Weights of a small mixture-of-experts language model, trained from scratch on English Wikipedia: a softmax router, a variant of Adam for the experts.
Below are experts of layer 6 (counted from 0) of a mixture-of-experts language model. Rows are named router (the router's row for the expert), down (a neuron's output weights, with its number) and show model dimensions 0-95. Each number is 50 + 15 x the weight over its row's rms, rounded and kept within 0 to 99.
Before each expert's rows: "comes before" lists some tokens at least twice as common just after its tokens as in all text. This comes from a sample of Wikipedia text that the model never trained on. Tokens count by the router's weight.

# expert 17
comes before: "\n", "===", "==", " ==", " ===", " The"
router:63 55 42 41 35 47 62 59 59 71 57 26 33 53 45 50 62 35 57 46 56 57 57 51 39 53 51 63 40 44 43 44 56 31 41 65 55 56 37 44 30 54 54 35 71 66 78 65 33 64 57 76 32 38 27 81 31 27 41 46 43 80 34 30 35 42 65 80 55 66 32 28 21 52 29 46 26 74 62 29 59 39 67 66 57 50 29 69 38 38 38 56 64 69 22 39
down0:74 67 24 51 50 57 62 51 53 48 41 23 56 61 46 52 44 64 76 40 54 38 66 48 45 28 54 19 65 37 54 63 45 44 87 99 65 43 72 56 45 56 52 70 88 69 59 53 51 50 50 61 99 58 51 31 53 58 42 34 48 55 38 29 70 44 56 52 58 55 51 34 53 50 53 61 51 35 56 39 32 72 48 45 40 69 64 43 52 55 45 45 59 63 45 28
down1:46 51 11 56 43 69 40 52 42 81 63 63 40 48 62 68 43 56 55 40 85 49 42 74 54 63 44 44 64 64 40 24 44 59 44 51 33 47 64 30 54 47 55 87 65 24 32 53 70 57 66 37 63 61 52 39 84 53 74 40 45 42 62 60 45 50 25 44 53 55 13 62 33 48 53 57 45 39 51 44 52 75 70 47 81 55 39 36 25 61 56 31 27 42 46 46
down2:53 16 64 53 54 52 33 44 42 74 38 66 78 62 51 51 46 43 44 49 35 46 32 35 74 64 40 33 33 62 32 54 59 23 82 75 50 41 85 76 49 41 64 56 41 54 43 35 42 35 57 33 76 48 38 44 34 75 34 49 49 33 45 43 67 50 63 37 43 48 77 45 43 72 57 20 51 72 53 60 55 50 33 43 76 45 48 86 60 37 54 43 44 35 47 33

# expert 10
comes before: " |", ")", ";", "}", " (1", ":"
router:48 44 63 52 49 75 29 72 42 58 54 57 58 39 59 39 27 78 66 49 23 40 61 77 47 55 71 19 50 41 63 66 76 38 59 62 53 42 56 44 73 51 30 59 60 77 71 56 44 49 08 48 44 56 58 77 44 63 75 67 50 64 42 41 47 28 16 67 54 38 69 53 41 36 42 65 60 66 60 22 54 43 60 74 46 40 47 60 39 41 67 38 59 37 57 62
down0:51 49 37 22 43 29 44 61 40 40 53 76 71 37 62 31 56 74 43 50 35 70 63 43 60 39 56 64 44 58 44 55 79 16 15 47 54 42 47 50 62 37 42 46 30 64 44 68 36 36 62 66 43 53 55 59 40 52 31 33 44 39 57 71 45 50 25 53 35 46 55 62 42 49 40 07 56 37 53 65 69 46 29 76 73 75 61 50 42 76 61 36 40 56 37 86
down1:73 19 42 53 67 80 37 61 51 75 51 43 57 53 40 49 62 55 68 70 51 22 75 74 47 74 63 25 64 59 45 69 50 58 69 63 82 35 52 69 43 51 65 57 47 50 48 65 52 59 45 18 58 27 47 70 53 85 76 43 62 65 46 40 46 45 34 42 53 45 48 36 49 50 36 45 37 73 66 18 47 58 50 46 52 45 59 24 32 72 56 77 47 46 58 53
down2:50 58 42 47 64 74 50 57 46 52 49 30 51 57 36 31 43 40 69 33 52 62 48 50 35 32 34 42 53 30 61 38 15 29 35 86 28 62 69 30 66 44 53 70 40 30 52 44 55 37 47 65 56 50 47 40 50 43 59 50 31 39 66 38 52 25 38 55 48 59 05 62 55 20 30 53 42 56 42 51 41 52 89 36 61 50 39 37 42 48 33 30 66 37 12 71

# expert 70
comes before: " by", " in", " to", " of", " for", " and"
router:59 42 42 57 84 36 35 59 35 48 45 40 50 32 51 47 61 54 75 59 21 50 29 53 33 45 79 44 46 58 39 51 56 43 69 60 90 49 73 32 55 44 59 63 19 55 31 29 73 74 54 55 30 43 24 50 75 44 69 79 38 55 67 69 53 59 28 33 36 54 47 56 27 47 45 45 61 81 74 34 32 67 56 57 43 29 54 56 46 38 61 65 39 47 44 45
down0:83 44 55 60 32 53 42 51 64 58 34 36 40 43 49 48 73 40 59 69 63 66 46 42 33 47 53 39 31 41 70 71 45 54 18 25 56 75 27 52 50 59 51 55 22 64 42 60 39 23 50 22 55 48 53 52 19 19 63 38 53 66 47 47 19 49 43 50 41 47 66 40 89 51 65 34 49 15 69 60 51 42 49 32 64 66 38 42 28 71 54 59 55 41 42 61
down1:56 54 42 55 65 19 77 50 50 49 38 53 63 44 52 51 43 22 41 53 52 50 49 63 58 44 34 48 56 65 49 40 05 66 47 99 41 56 51 75 32 49 57 59 80 61 35 51 53 29 57 45 84 72 52 25 41 46 50 68 54 61 35 62 30 71 43 58 47 55 58 31 46 55 37 28 56 49 38 66 29 37 39 47 47 44 59 51 60 68 13 39 42 65 24 36
down2:40 33 82 66 30 35 76 65 34 45 50 47 62 34 69 72 42 44 57 31 00 47 52 39 50 66 32 53 40 70 44 41 46 37 34 48 27 47 51 75 48 86 72 62 51 33 56 45 59 27 61 76 38 48 62 59 46 11 87 50 53 44 44 46 48 46 57 35 61 40 52 53 47 66 65 40 63 49 28 56 68 55 28 63 52 28 44 42 57 45 49 45 52 43 29 47

# expert 28
comes before: "\n", " |", ";", "°W", "°E", ")"
router:37 45 52 72 56 43 12 35 36 26 41 42 53 36 41 84 51 67 38 56 43 28 42 56 60 45 52 40 62 79 45 27 45 44 59 66 74 45 52 63 77 48 47 52 62 56 81 70 69 62 44 44 40 61 02 70 40 62 45 38 59 52 60 34 47 49 41 52 80 66 66 49 56 50 67 86 52 47 49 56 64 44 77 51 48 47 56 45 30 46 57 61 58 52 46 13
down0:40 61 36 44 43 49 58 44 24 51 41 68 38 41 26 43 21 54 00 55 45 50 70 54 35 63 22 35 62 64 35 66 72 53 18 33 31 60 51 30 37 45 46 35 67 45 31 58 53 53 53 43 36 47 67 58 48 69 75 69 43 40 49 40 63 38 57 68 39 65 73 53 54 86 46 73 45 55 64 33 59 31 50 69 65 56 50 57 80 54 48 40 69 61 45 63
down1:66 56 46 38 41 56 61 56 78 56 39 44 41 41 38 66 56 56 15 35 88 63 84 64 40 40 37 36 59 46 44 73 62 65 57 50 61 63 41 53 48 52 31 55 62 69 46 21 37 50 45 61 38 62 66 65 62 56 63 44 39 51 33 65 61 27 52 51 38 47 52 66 63 51 96 36 53 75 71 43 52 78 32 52 23 45 22 35 60 75 55 56 62 63 60 66
down2:44 31 38 58 36 46 41 46 26 43 51 29 39 26 54 52 48 50 41 59 31 44 53 35 42 60 32 49 61 39 79 11 58 45 58 69 50 71 40 61 54 43 46 99 31 35 29 56 34 29 14 65 32 45 49 66 31 72 65 44 65 67 48 67 39 60 47 39 43 18 64 46 43 76 46 36 64 56 51 61 61 44 60 31 54 73 47 50 55 48 60 42 26 62 47 49

# expert 24
comes before: "s.", "s,", " of", "s", ".", "ing"
router:29 74 23 28 60 39 58 49 64 62 67 46 48 55 42 49 54 27 27 76 42 41 59 78 64 36 49 47 68 40 64 52 51 47 54 57 77 71 58 39 32 36 53 60 37 44 56 51 53 24 52 54 29 80 18 52 68 51 49 62 54 74 57 54 41 27 33 45 36 46 49 81 35 53 55 55 09 40 55 39 41 59 32 09 50 33 54 36 68 39 38 44 45 33 54 59
down0:54 51 43 62 38 73 75 31 42 50 39 79 74 65 53 49 35 28 59 31 51 41 68 56 57 47 32 62 54 50 48 62 41 59 67 26 11 85 40 35 60 78 38 34 69 53 39 56 16 37 46 39 47 24 57 21 42 32 36 41 39 51 47 62 21 46 51 37 49 60 60 31 66 68 58 66 43 31 72 62 40 73 70 39 40 56 66 43 48 58 38 51 36 65 44 43
down1:80 24 21 57 50 42 39 39 62 49 50 42 62 55 60 30 63 71 49 39 45 53 55 51 29 18 57 39 53 38 44 21 55 46 30 60 54 76 60 52 34 73 42 61 80 58 52 52 23 46 37 52 61 41 37 36 62 40 35 51 73 41 82 34 55 23 45 50 38 61 71 37 29 45 07 46 38 54 61 31 26 59 49 61 43 78 65 36 38 37 61 53 47 57 38 55
down2:31 64 68 54 38 56 67 88 49 41 75 27 56 47 37 40 78 50 52 61 29 76 43 45 50 67 67 38 44 44 54 36 47 35 62 79 70 48 78 34 10 35 64 74 40 48 67 80 57 66 44 26 43 75 23 31 56 70 37 45 57 44 52 32 43 55 37 61 55 56 48 59 32 35 58 55 44 63 43 35 51 26 64 30 54 52 54 48 44 56 53 46 46 27 31 48

# expert 19
comes before: " was", " is", " were", " has", " had", " are"
router:48 65 42 38 61 60 82 54 43 48 40 51 40 64 44 48 64 52 46 61 50 68 62 39 44 59 26 52 38 49 37 38 21 22 56 67 50 50 75 68 33 60 48 40 44 50 84 39 49 23 40 56 22 50 71 57 67 79 63 46 50 36 51 61 61 65 54 50 65 39 78 39 55 36 27 73 48 39 46 27 42 42 75 61 55 46 33 35 32 94 41 29 39 21 41 52
down0:70 70 57 43 44 36 30 63 38 52 57 55 47 40 26 58 38 30 40 47 53 41 38 54 82 57 39 67 39 63 41 53 42 44 28 78 48 47 64 61 60 64 38 60 53 46 60 41 82 54 59 57 59 49 86 53 49 33 61 55 28 54 50 62 40 36 50 67 00 34 35 55 41 68 67 12 68 39 63 45 49 27 42 59 53 39 53 37 44 69 72 78 47 44 68 74
down1:41 29 53 35 42 59 57 32 48 52 49 46 50 54 53 53 22 21 31 81 51 52 70 58 33 25 30 63 49 31 54 73 59 47 57 53 35 67 60 63 42 37 57 43 56 24 51 53 68 53 38 71 14 50 28 56 35 66 61 59 64 43 47 54 51 62 67 57 68 59 80 64 54 43 23 38 53 61 17 20 59 46 55 65 23 39 40 58 22 65 38 57 57 21 35 36
down2:34 70 49 72 67 62 44 63 41 47 58 60 61 74 38 49 19 43 52 60 58 69 47 19 60 43 36 65 65 63 55 46 53 13 50 71 66 66 54 48 49 64 30 57 45 57 86 68 29 40 50 51 47 49 55 53 64 58 36 58 70 50 60 44 58 53 35 65 64 59 99 43 57 40 48 65 31 68 75 69 66 46 43 37 71 27 62 39 49 73 48 34 69 56 42 49

# expert 50
comes before: " of", " in", " to", " for", " ", "."
router:66 32 47 63 39 37 47 44 48 41 37 40 75 60 26 38 51 36 59 73 46 53 45 76 53 52 63 32 50 33 44 58 57 51 60 54 73 69 19 43 64 54 69 69 41 32 30 76 66 43 60 61 16 71 68 47 55 35 67 36 58 60 74 46 65 39 49 68 47 43 61 80 53 30 46 43 22 62 75 23 51 72 50 33 73 33 42 45 53 37 54 61 59 40 78 32
down0:42 27 48 33 79 49 61 53 49 50 48 43 71 43 69 34 68 58 45 25 57 55 29 68 54 34 50 75 68 66 54 46 57 59 45 48 42 51 77 35 35 42 44 40 47 56 53 67 12 49 30 57 56 25 53 23 34 45 45 99 38 45 37 58 25 43 53 69 70 64 29 54 54 79 79 45 54 59 67 30 39 53 33 49 39 40 58 74 66 59 46 46 46 48 42 31
down1:42 47 44 71 45 29 69 46 57 72 48 47 53 39 52 41 35 52 27 42 34 32 50 68 54 41 27 26 43 45 45 49 34 56 52 44 55 27 42 64 55 66 44 53 57 45 32 23 38 44 49 41 99 51 59 36 50 50 64 61 30 50 61 32 30 40 67 32 42 53 50 32 59 74 28 41 35 24 58 79 49 59 81 54 53 61 58 70 66 37 47 22 73 66 37 49
down2:67 07 28 59 44 59 49 53 53 39 31 48 34 37 45 28 42 65 58 50 40 31 68 28 74 38 63 37 34 49 69 31 69 82 70 26 81 53 60 41 38 47 74 36 49 41 52 68 33 53 52 57 54 41 55 52 48 67 36 51 55 54 39 66 41 64 76 49 49 47 51 47 33 08 44 34 41 40 29 27 50 44 51 40 83 67 38 64 47 55 25 43 53 40 43 64

# expert 52
comes before: ":", "-", "=", "s:", " by:", " Team"
router:50 26 28 70 54 38 29 47 57 37 48 23 61 69 44 42 40 73 27 44 59 65 47 35 39 31 56 34 32 59 35 38 62 53 43 52 52 80 54 54 72 31 38 56 80 81 62 45 33 70 38 51 52 82 56 40 39 39 34 74 51 69 57 37 37 36 59 66 49 53 59 36 69 26 44 48 48 74 38 53 59 31 50 32 47 67 32 73 51 76 36 68 73 49 73 51
down0:71 46 41 61 59 61 62 42 58 65 75 41 54 59 16 34 43 72 49 45 50 65 63 38 52 57 62 47 50 16 66 43 78 72 65 61 27 53 58 83 41 43 48 32 42 44 69 41 53 54 63 37 52 51 26 54 35 45 47 28 72 34 64 54 33 55 68 40 51 49 58 45 45 49 60 36 61 69 32 46 54 25 51 11 56 56 61 65 67 27 36 39 81 24 54 17
down1:36 64 46 61 43 29 73 51 27 63 38 53 60 46 66 64 27 86 51 43 47 56 36 65 55 51 46 64 77 38 36 52 31 14 57 65 44 33 66 50 48 70 66 63 33 42 58 40 64 74 40 55 69 31 75 49 77 29 68 48 27 51 67 71 43 45 38 42 38 37 53 71 67 45 67 54 40 40 42 59 46 61 19 46 43 39 72 69 73 23 51 46 61 50 73 55
down2:48 56 55 71 51 43 79 47 24 68 49 53 36 46 19 74 76 56 62 54 38 39 31 64 48 40 34 64 60 51 52 44 26 52 58 63 35 57 42 32 54 50 58 45 44 50 40 54 41 55 66 91 73 27 66 29 47 44 71 25 45 45 62 72 59 64 35 67 23 51 53 61 54 66 52 34 74 28 35 59 66 29 33 64 68 63 42 45 50 82 84 43 45 55 60 39